Weights of a small mixture-of-experts language model, trained from scratch on English Wikipedia.
Size: 10 layers, width 320, vocabulary 8192, 57.3M parameters.
Experts: 8 experts in each of 8 layers, 1 pick a token, a sigmoid router.
Training: a variant of Muon for the experts, 776M tokens.
Below are experts of layer 2 (counted from 0) of a mixture-of-experts language model. Rows are named router (the router's row for the expert) and show model dimensions 80-159. Each number is 128 + 32 x the weight over its row's rms, rounded and kept within 0 to 255. Numbers have three digits each.
After each expert's rows: "mostly gets" lists some tokens that are sent to it at least half of the time. This comes from a sample of Wikipedia text that the model never trained on.

# expert 6
router:090106152198130141166064138178071122151091067103139128033138111197169116131124108127120133158112163115107077125173097125144193140091106089127151113134118117111091081115158096151119118124157141139149102140162143085165135080081085108087145141
mostly gets: " c", " b", " f", " p", "He", " du"

# expert 3
router:154092143109108164147121110081147078112116101154094071173169195134170121104116078131132116098133137209115149142109148114129115084104147144148138113134152106147133165091144190110119112114144159118139121028132144130153122117123118185098183151
mostly gets: " for", " to", " also", " (", " after", " under"

# expert 4
router:139104120118182141103097114070178074120069108105113103151113129100158147039115090124150153116156093144159119113127124168195105090092116109160091114162126147069164114073100136150108123059113153151137119076132142142115141071160168131151136089
mostly gets: " it", " who", " that", " re", " which", " out"

# expert 1
router:138102117163122095160131117123152041106107121115146142088145119120099115080124118160085119128162135082178111136091163157127103164134051043139144165121169138072116124070127105151070133092197117079152107123172152143105123124147088183176134095
mostly gets: " ", " a", " and", " an", " but", " or"

# expert 0
router:054175177108179171088138135069137119155178151105105109184137133158170160097142162128138093146121144141116093134128088145182153102138166118132125124097133106093123176119141120161121161053139153163144121142161101130104112092161118111156111134
mostly gets: " John", " University", " USA", " David", " Robert", " York"

# expert 2
router:138111115130139159128158135128132112115063125171094112178090144141135112108107144121133149092213146098091193094112165127152104110142071114126126157102083176134073174083143134109149143099204189156151139134167188126191165154155108113178152140
mostly gets: ")", "\n", "|", "===", "==", " \""

# expert 5
router:184124106164119146148095091122076103149109096131139164120123089163102085148117154148117129079161109060091158187132127142139124092129135125156161197155120151152147062150164121114106120104146111134146107120135088131132165176149103158138121141
mostly gets: " first", " this", " two", " American", " new", " National"

# expert 7
router:125134084133115138134098111143148120097143111074133152099109164121102120162087112101076150113108130052128101089096108150118156104084136144162128123090123136173127089100075128090152038125203160119125111133127136123087132164121163134146085144
mostly gets: " his", " people", "s", "ets", "’", "idae"